Below are experts of layer 7 (counted from 0) of a mixture-of-experts language model. Rows are named router (the router's row for the expert) and show model dimensions 0-63. Each number is 128 + 32 x the weight over its row's rms, rounded and kept within 0 to 255. Numbers have three digits each.
Before each expert's rows: a language model's description of what the expert responds to. This comes from a sample of Wikipedia text that the model never trained on.

# expert 37
It responds to: Nouns after the. Adjectives and nouns right after the, his or 's, such as the same, the possible, the main, the remains, the original.
router:079122172072199116141094060147100139133157101139142105149126195147154153148147148128166123182129141074118178168107175106079152109114142100174135142135132126080150169161124159083054098146103098

# expert 45
It responds to: Table cell separators. Pipe characters separating cells in Markdown tables of sports stats, results and elections, plus semicolons and = in legend lists.
router:114145170147173103128114161077156133167096133138183162120153159084182117097130150078102091094143182146135085143128145092118127134119134095103113080115149105160120177136119106162104148115126161

# expert 11
It responds to: Suffixes and possessives. Word-final pieces attached to a preceding word, mainly possessive 's, ordinal endings st/nd/rd/th (11th, 21st), also "Amidst", "bystander".
router:138071163179190095125166105120134120082107177159101165131126131120129143193130166096121090063169104128151154148130107142202175156141137185068108097140095125090072110101093106100090161123140181

# expert 60
It responds to: Leading digit one. The first digit 1 of years like 1938 or 1970, after a month, comma or parenthesis in dates, lists and tables.
router:133150147105151105111079142093098122159112166134145117118159132077141082149173152136103131164118050144116173108131157137098122149129154152128113131140154120167134139116116127136087119156105137

# expert 19
It responds to: Narrative pronouns. Pronouns, articles and verbs in plot summaries and quoted speech, especially objects like me, you, us, him, as in tells him.
router:142149069142106150108136107208126112149148117113128151128172101095095125131137108198123097114040134119163075157122155096109151182114170098115105163102104164172142114130084128157165088135112106

# expert 9
It responds to: Entry-start name pieces. First tokens of names, taxa and field labels at the start of entries, titles or list lines, e.g. "= Naum Levin =", "Scientific classification", "Listed weight".
router:051091131097107145157105100180128138110116158135118122151106088173164127174149055155134142092158139085096136151105132130106138131100171136126133144132141182145118129115126158170074132133134141

# expert 56
It responds to: Infobox field names. Field names in infoboxes and data lists, followed by a colon, such as Species, Elevation, Label, Chemical formula, Body style.
router:085112092064126098084139152086106153129102153120130142162117156155127119172144186152154165159149152122105102158144117081132111149104102201168120082082184090115136184153108112094147100111175124

# expert 16
It responds to: Section headings and quotes. Wiki section-heading markers == and === after paragraph breaks, paragraph-ending periods with blank lines, and opening quotation marks before quoted text.
router:179164045133097156153107175122091112139120150174088119139188124156124136127087158111132122166156158098135049133116063165063160142133138131138102156129121080174175170125110066128124143113106149

# expert 1
It responds to: Article-initial capitals. First capital letter or word piece opening an article, section heading or lead sentence, such as Ludlow, Giorgio, Personal information, Early.
router:135103135144131158150116149108143191160104032062080148083192085135144075158166118148116131155101140137121173135151116113086175131088111166178098133109130190078158145172146108193081128150140153

# expert 7
It responds to: Prepositions after verbs. Prepositions and participles following passive or descriptive verbs in scientific and species text, such as found in, caused by, made of, between.
router:131181164112115143112151118105140053137101125173098136139108119140153069136133147164130153122150143088109089163127072129087118062081107120093126112132165104122118174140102124164101108147157157

# expert 23
It responds to: Sports competition terms. Sports results vocabulary such as place, round, final, Cup, championship, quarter-finals, relay, usually after "the", ordinals or table pipes.
router:110116150138127161121140168136097094116150132098122117133177113158128126116111158142166183132132087093147135163046150078198132106119138118159080096187131139179159141175161074059071162118123086

# expert 35
It responds to: Foreign club and place names. Starts of foreign proper names in football career lists and tables, such as Hapoel, FK Novi Sad, Veliko Tarnovo, United.
router:112119160097070156090169136073075148098198091144130161131150113157128136050096096118154077075113123139170067141155184115132123163153177137116114134122060136169115156185147151108127166164164138

# expert 3
It responds to: Commas in prose. Commas ending a clause, list item or place name in running text, before and, which, but, e.g. "Greenwich, Robert", "Somerville, Alabama".
router:164171125145158106081100120126124108161152139130140085114132148091119110129095114120164174153108137123058071062099115124148127102141142125153186111124157141122139190130102180124140129123142157

# expert 62
It responds to: Coordinates and word fragments. Digits in coordinates and score tables, such as 51°'5'3′N and '0'–0, plus mid-word pieces of rare or foreign names.
router:132113074064154155105070102121126153173148103079134103162060149112128108081122104140163130101109176166132139127167182122109113097111068105176112101077102149120095138038093216082102125132117101

# expert 43
It responds to: Infobox list punctuation. Dashes, colons, semicolons and brackets that structure infobox field lists, such as a dash before Type: or Country:, plus place names.
router:135103117163125104194116126109128131119147128165165129061100143075166143181090098126081074093178123102125122158140109120116117072108105146154169177103170108148102138104057069181179049104168128

# expert 44
It responds to: Periods. Periods and closing punctuation such as ). and ." ending sentences, plus initials and decimal points like Kurt P., 13.6.
router:118162082139112109153096157182161125166096151145173133090119081165127146143104124133075146123103158194192153132164055169105144130169128073136152083133159156172121140110120142142135160121137182

# expert 48
It responds to: With and counts. The word with and similar linkers (alongside, consisting, featuring), plus digits in table number cells and final vowels of foreign surnames.
router:147178137103141096152136143121135185137114145121125113101064136119097172130131156098157121139098154160144137125134171115125123098181128064103129156099139153151094153206113147156115086120132137

# expert 0
It responds to: Final year digits. Last digit of a four-digit year or long number, mostly in dates in infoboxes and tables, plus century, ago, BC (201'4', 20th century).
router:128093122144097143120214139115160104120128093094125101095117139088130150158089141136107086138161115143094207178092105128099117147103106158159112093102146085087141096092178138169200131104143124

# expert 14
It responds to: Definite article. The word the (and The), usually after a preposition or sentence start, as in in the, of the, the year.
router:147060148114152173125078154074108120110159111113090124100164107185134167152140126160121125109139116154124087097120138119150093088150157209052168125135065119080138134068130058139080126106111146

# expert 21
It responds to: Coordinating conjunctions, relatives. Conjunctions and relative words joining clauses or list items, mostly and, also or, which, who, but, that, e.g. "17th and 18th century".
router:145145151153082106106106113176152105130100044100091108118100095160127110112151114105143130157096123176096085189118158164144099126130151099112060095147140139168127144104138118145150073144110197

# expert 13
It responds to: Digits and No. headers. Single digits inside dates, scores and table cells, plus No./Yes/no in table headers, such as 8 November, No., 137 min.
router:164084144140105127024143127157207142076083146082126116135150107138107119140114125159171162157137141116155112145137109070095167109097154114119076113085104119179186133084040125111190124152137188

# expert 58
It responds to: Spaces before numbers. Space tokens and currency signs ($, £, €, ₹) just before numbers, scores, years or ordinals in tables and sports or election results.
router:106143067090172178105096090126192120112172105111155069127081180133182170169122166123089118164045101178125124132123153167144139134155139156087096107106186151095132118164067131142133129140132133

# expert 46
It responds to: Name-ending syllables. Final pieces of personal and place names after a capital start, such as -ata, -ella, -ević, -ley, -son, in Zapata, Steell, Walmart.
router:107108143119149140108150146091101097114071137114121141139112130110122130125142150134086177110115179167114165092115038180173068160128153155155159135096147095165187087152157164156128159146133173

# expert 17
It responds to: Table blank cells, nouns. Space tokens and signs (+, −, %) inside score and election tables, plus abstract nouns after "a/the" like role, position, effort.
router:145139216046152121144103082142117116141097136111056150128134083108152068096138105173165189092125110074074150157088128130157156110118099132201088131159123166120145156167082141157063098155106034

# expert 49
It responds to: Large numbers and quantifiers. Inner digits of large comma-grouped numbers in vote tables and counts, such as 40,000, 3,997, plus quantifiers like some, many, several.
router:117125106127097140128114133191127194135168134117185142068163155126177146183207114144180067122170116135143145154162128145082138182170113159107131138121102066128157148156098111112049095081116128

# expert 27
It responds to: Of/in prepositions. Prepositions of, in, during, within, among after a noun or verb, e.g. "Hall of Fame", "sold in 1955", "active during Operation".
router:116129213155162100120159144185135138114067120166138126127129118130134136144144105070160112124131130179099069134121128098138138087131184175077140150142115139094084113073138086078131153107083196

# expert 2
It responds to: Roles and titles. Nouns for roles, positions and relations in infoboxes and biographies, such as President, director, captain, wife, plus field labels like Label.
router:125111141131084131156177120102142118187155158121115126096164148159154142153137127128143087118122117122124153112088144082153123063133096148113171104094158126135123062156159102074214071158123085

# expert 33
It responds to: Non-English name fragments. Middle and ending word pieces of South Asian, Arabic and other non-English names and places, e.g. Tirun-el-veli, Shir-az, Naray-ang-arh, -pur, -abad.
router:111135131117115178108177097157101163125120164124184143188139189135135110201085106126160098151119133116124107130145196132133080108159083140075168132144156133085111065176150126091091158094109105

# expert 28
It responds to: Word-final suffixes. Ending pieces finishing multi-piece words and names, especially -ing, -ation, -ity, -ness, -ville, as in Swinging, Wallingford, Riverina.
router:141129038144107080158147077126120132142097112132126180166080156123105142107084127162134146180108124125165124094105172165126114146114098118109043162090121132069126158094144145126153131146089147

# expert 42
It responds to: Romance-looking syllables. Word pieces and particles in Spanish, French, Portuguese or Latin-looking names and words: de, La, Les, -as, -us, -os, -es.
router:143142103104133110069129141176064132161104160159118130134135101185140156102127137044096209107141101124150133136143165207124162138149224132125133150075113110127162093126122106161171190141175190

# expert 38
It responds to: Digits in codes. Digits inside codes, model numbers, postal codes, chess notation and numeric tables, such as A38'0', e'4', Bc'5', 682'9'0.
router:102149095167070110071142172072207089136170150135159108115116140101125098142107124169125103124112141154109179107172063207143099187141093133132161132166071112170159118120105129123142148145080166

# expert 32
It responds to: Agent-noun suffixes. Word-final suffix pieces finishing a split noun, especially agent endings like -er, -ator, -aker, as in execution-er, gird-er, Link-er.
router:120071068106110117135105120133052145190161183134126114058170226114076133181165173177160116182156120153166184121093095095127133143151113186116182130118142051128164136155204116120133106104142120

# expert 39
It responds to: Determiners after conjunctions. Possessives and demonstratives (their, its, this, these, own) right after and, or, a comma or semicolon, plus words starting table cells.
router:139052138150112111184132102120105124125148109156115169141098126091151056128143101161116152084103140117126152164107157134174183121104119121168163113122121195130108108074056111082092102170141095

# expert 8
It responds to: Copulas and articles. Forms of be/become and indefinite articles or his after subjects in narrative prose, such as was, been, became, a, an.
router:117162143123165157092110125129089083101137151107146144144111133139136124056178112188082139156157093134195176099112166137143173133143127140135119085175136136116151106086128123135125105176068154

# expert 59
It responds to: Foreign surname endings. Word-internal and final pieces of non-English names, especially Scandinavian, German and Slavic endings like -borg, -stad, -ensen, -old.
router:162191050166172097152131105136119161085127126082181141157134183074091153137108126111094100064100095135135183058173164133168125169158140083109147196035141127089114123123130137068174169129110175

# expert 53
It responds to: Taxonomy name parts. Tokens in biological taxonomy entries, especially species epithet starts after genus names (Rutilus anomaleus) and Family, Synonyms, var., nov.
router:088151185155115086141108122121112067127127138170091120084100111144166102077049126109087160103157110100168111134116140097136150093151094135116100127095081204115117104120138167146138165159114150

# expert 54
It responds to: Table row endings. Pipe-plus-newline closing Markdown table rows, plus adjectives and nouns after a or an, such as separate, altar, single, large.
router:149103143067120117122170126106147156138132111131113177105095096132165114094116118114122109147081121104071134148119144102098146131159190130156110127171130098154110207148092084101132160124105068

# expert 50
It responds to: Descriptive adjectives. Adjectives of nationality, politics or field before nouns, such as political, national, American, plus suffix pieces like -ic, -ial.
router:135099117153131087068092164133128177127116122101154145151136127099093131120184123152187101160132115128128126097148152107134111113129170137188120103188101093131121086087163136141087105061198045

# expert 47
It responds to: List bullets and separators. Line-initial hyphen bullets in lists, table pipes after line breaks, "See also", header equals signs and "Binomial name:" colons.
router:123139164154142133135074119116127131095090122147113123108167129103128142064109152028065172141145162075137184065122111107081117105104095068158129114150167118071158107161144116151153093117057096

# expert 63
It responds to: Closing brackets and quotes. Closing parentheses and quotation marks ending song titles or bracketed asides, often in tables, e.g. "Happy Birthday", "(road)", "(66.9)".
router:169126080128075062150149153117154119143106133130065158114156133125131101173064127141149144140072114149123101150048135109176173113184116121189106130110156192137169149113084129156144137192139169

# expert 36
It responds to: Institutional head nouns. Nouns ending organization or facility names: government, Award, Party, Council, Regiment, Festival, factory, court, often after an acronym or modifier.
router:105122150177137081126188105185100124107126158156146122067194018106124083118127150110155114134115083080099123115150126130170030187135117103144190073192087130164177124152124086084130134055088098

# expert 25
It responds to: Table rules, word pieces. Markdown table separator rows, mid-name word pieces and URL pieces such as Kath-leen, Kat-arzyna, h-tt-p, plus digits in tables.
router:128119093099142104136034153155137160082090068144164156128122125140207129131129133094110141156118170165113124114149185169095131173171165101104123146068105086092094155148161091133099131155120125

# expert 61
It responds to: Opening brackets and breaks. Opening parentheses before abbreviations or asides, as in Bank of Ghana (BoG), plus line breaks and list dashes ending entries.
router:158132117119130075197130123111145139116092094107103143125162083118129146151126123132120083186104096099222098110145069154120148121144131150138134215180120112165142132130116118135104149159141133

# expert 31
It responds to: Auxiliaries and adverbs. Auxiliary and linking verbs and adverbs after a subject, such as It is, has also, would not, usually, often.
router:101168120112151151093176163120118091087087140114096143170076114135111118125165139125120127171132136093152131133150185157150118144153094184107119120140141126100109144137122108105138101165134199

# expert 40
It responds to: Table column separators. Pipe separators between table cells, usually after a number or name in sports and results tables, plus semicolons and dash-semicolons.
router:190164203121147138119113114121123100128120090182122121106136101105116091124135086150102153118104116129142119157148134168138116074140089068118141170107088056132115113080132127141132186150098094

# expert 57
It responds to: Proper name pieces. Early word pieces of proper names and capitalized words after "the" or "of", e.g. Ar-buthnot, Cal-iph, Aber-cairny, United, World, Battle.
router:089179141067120114157096106125144179141123091077101141151099229192104118101156083094201145131136126078134144119131122140170119113105090092162116109111153109118127130113107126115153132115168039

# expert 18
It responds to: Mid-word fragments, year digits. Word pieces inside longer words (Cons-ult-ations, ext-ir-pated, dis-loy-alty) and the first digit of years opening table cells.
router:123088162117132155186039157110121171129124120088118133129135095092165128043149117132190128120112157160159139109117126111080169143086123169113075122120149152137129198164115132136090107107099091

# expert 6
It responds to: Sentence-opening prepositions. Capitalized words starting a sentence or paragraph, mainly In, On, At, As, By, After, usually before a date or "the".
router:107144148132165139077153133111119135125132110156111074198116160143139123086137192126117170108099158104057106198153139074113113123104134102115143186100113108106109141150127177094160152146105144

# expert 10
It responds to: Biographical action verbs. Past-tense or infinitive action verbs after a subject or "to" in career narratives, such as served, wrote, joined, worked, hired.
router:075116155127106127150207108191165110142160123174144115129161110128101143150128106147109071090159173099155131162093120128068167153128161105034133161137141150127097166134108150152143128146146113

# expert 55
It responds to: Surnames. Surnames and surname pieces following a first name in text and tables, such as Smith, Johnson, Cullen, McKenney, Rubio.
router:108097098141183155137142108154125147101082134140080116198080176130140143152104094119101129090098173115125172047160084083166108167082107110113152151105090184130074131110141150100184218136132142

# expert 51
It responds to: Place-name suffixes, table rows. Street, Road, Avenue, Stadium, Township, Bridge ending place names, plus pipes beginning table rows and odd symbols.
router:141143169162123083092112057162166122095144128127114147151162078133105132158109090111114099064149137077117084158130097169153091186121093073157114129152117113213095148085104107104150167105123135

# expert 30
It responds to: Romanized Asian syllables. Word pieces within Chinese and other East Asian romanized names (Dong-ch-un, Chang-g-ong), plus CJK characters, table separator rows and ISBN digits.
router:162109113112142129109086152160035123109136079169103151128178147107119123095169156066133152184124138148065102158106127114124132107156127128123168113082124131145130060171147136177101107133156183

# expert 24
It responds to: Space before numbers. A bare space token before a number, typically after a month name, coordinate letter, comma, or table pipe, as in "July 1870".
router:090187114146111143124119133123137139068105122136145119103112121142127116148147151108107117066124109128183173065172063164114134143125159129075123142092167168096108140098148120106111033175131105

# expert 4
It responds to: Table-cell spaces, foreign scripts. Bare space tokens opening table cells before numbers or blanks, plus byte pieces of Georgian, Thai, Japanese scripts and Pe/Sn/so starts.
router:088136123138137119069131131159166132121191108135158142191165084083119103126090127081075191154124053128112127080147137127155150139119153190136127110137165188151080142142133172159137170102132146

# expert 34
It responds to: Adjectives and descriptive stems. Evaluative adjectives after is, was or most, such as important, difficult, positive, and adjective-forming pieces like -ful, -able, -ational.
router:098130076164173092168122109156184156139144091117130117158126150144130175145159139125131143129112118078152180168087078130073162108152126109110124130156125114125165119123112126098137095154165110

# expert 29
It responds to: Abstract nouns after determiners. Common nouns following the, his or their in running prose, such as evidence, cost, status, policy, rights, approach.
router:127138122155103134117145124161191141154132123121138112177181126128068069139157115170155112153162135086115220126089132116073110136105121096184125103111196130137190111158146110144091065106148053

# expert 41
It responds to: Digits and number words. Single digits inside numbers, especially after a decimal point in percentages and statistics (96.1, 3.8%), plus spelled numbers like five, twelve.
router:147101093170127169101125173134127117159154180096171138106124084167119135170149156164166107193122142184155159134117109114129149171126107163140192118144128151121116102088071132143165126094169146

# expert 52
It responds to: Coordinates and time zones. Pieces of geographic coordinates and infobox data: °N, ″E, the slash between coordinate forms, UTC offsets, km² figures, digits inside decimals.
router:169106097149110115132147078099145128090163101173169101202111090140094150115099173042106090137186107102154121177067170130093099114156073153167144137161085116144143089113108133091070112163185110

# expert 22
It responds to: Colons in labels. Colons after field labels or names in lists and infoboxes, as in Afrikaans:, DfT category:, Skip:, plus introducers like including, titled, such as.
router:148137139145110092123076110140171101118191077090086142151119107140106112109152148121129185136134174102126095150102099105099159146147090081146107164203138067123083110154134105160112127105119126

# expert 15
It responds to: Sentence-initial capitals, geography. Words starting a new sentence, often capitalized nouns or name pieces, plus geographic and nature words and country codes in tables: Ice, Weather, Micro, USA, ARG.
router:143138150111124141127114137100115142136117185060095157162144094109144151152175096183132111132098153123114116167119126147087176069032104145195121109149118121144117152162097146106070065051157078

# expert 20
It responds to: Year digits. Second digit of years and first digit of scores in sports career text and tables, such as 2'0'15 and '2'–1.
router:105135137134138152112105136119191096184122184141126118066124116159096149167160137120174124164080053193119142102154138099214118143158203157096109134125122131072183157147107153160182190124183169

# expert 26
It responds to: Month names. Month names in dates, mostly after a day number or on/in, as in On 18 August, on October 18, November 4.
router:201109155129151184113093175126068144083098133091116138117139072111080086136135174137144152078158111115153186202160112101118150136153096139110100088104118119178098143092124108078149117117120095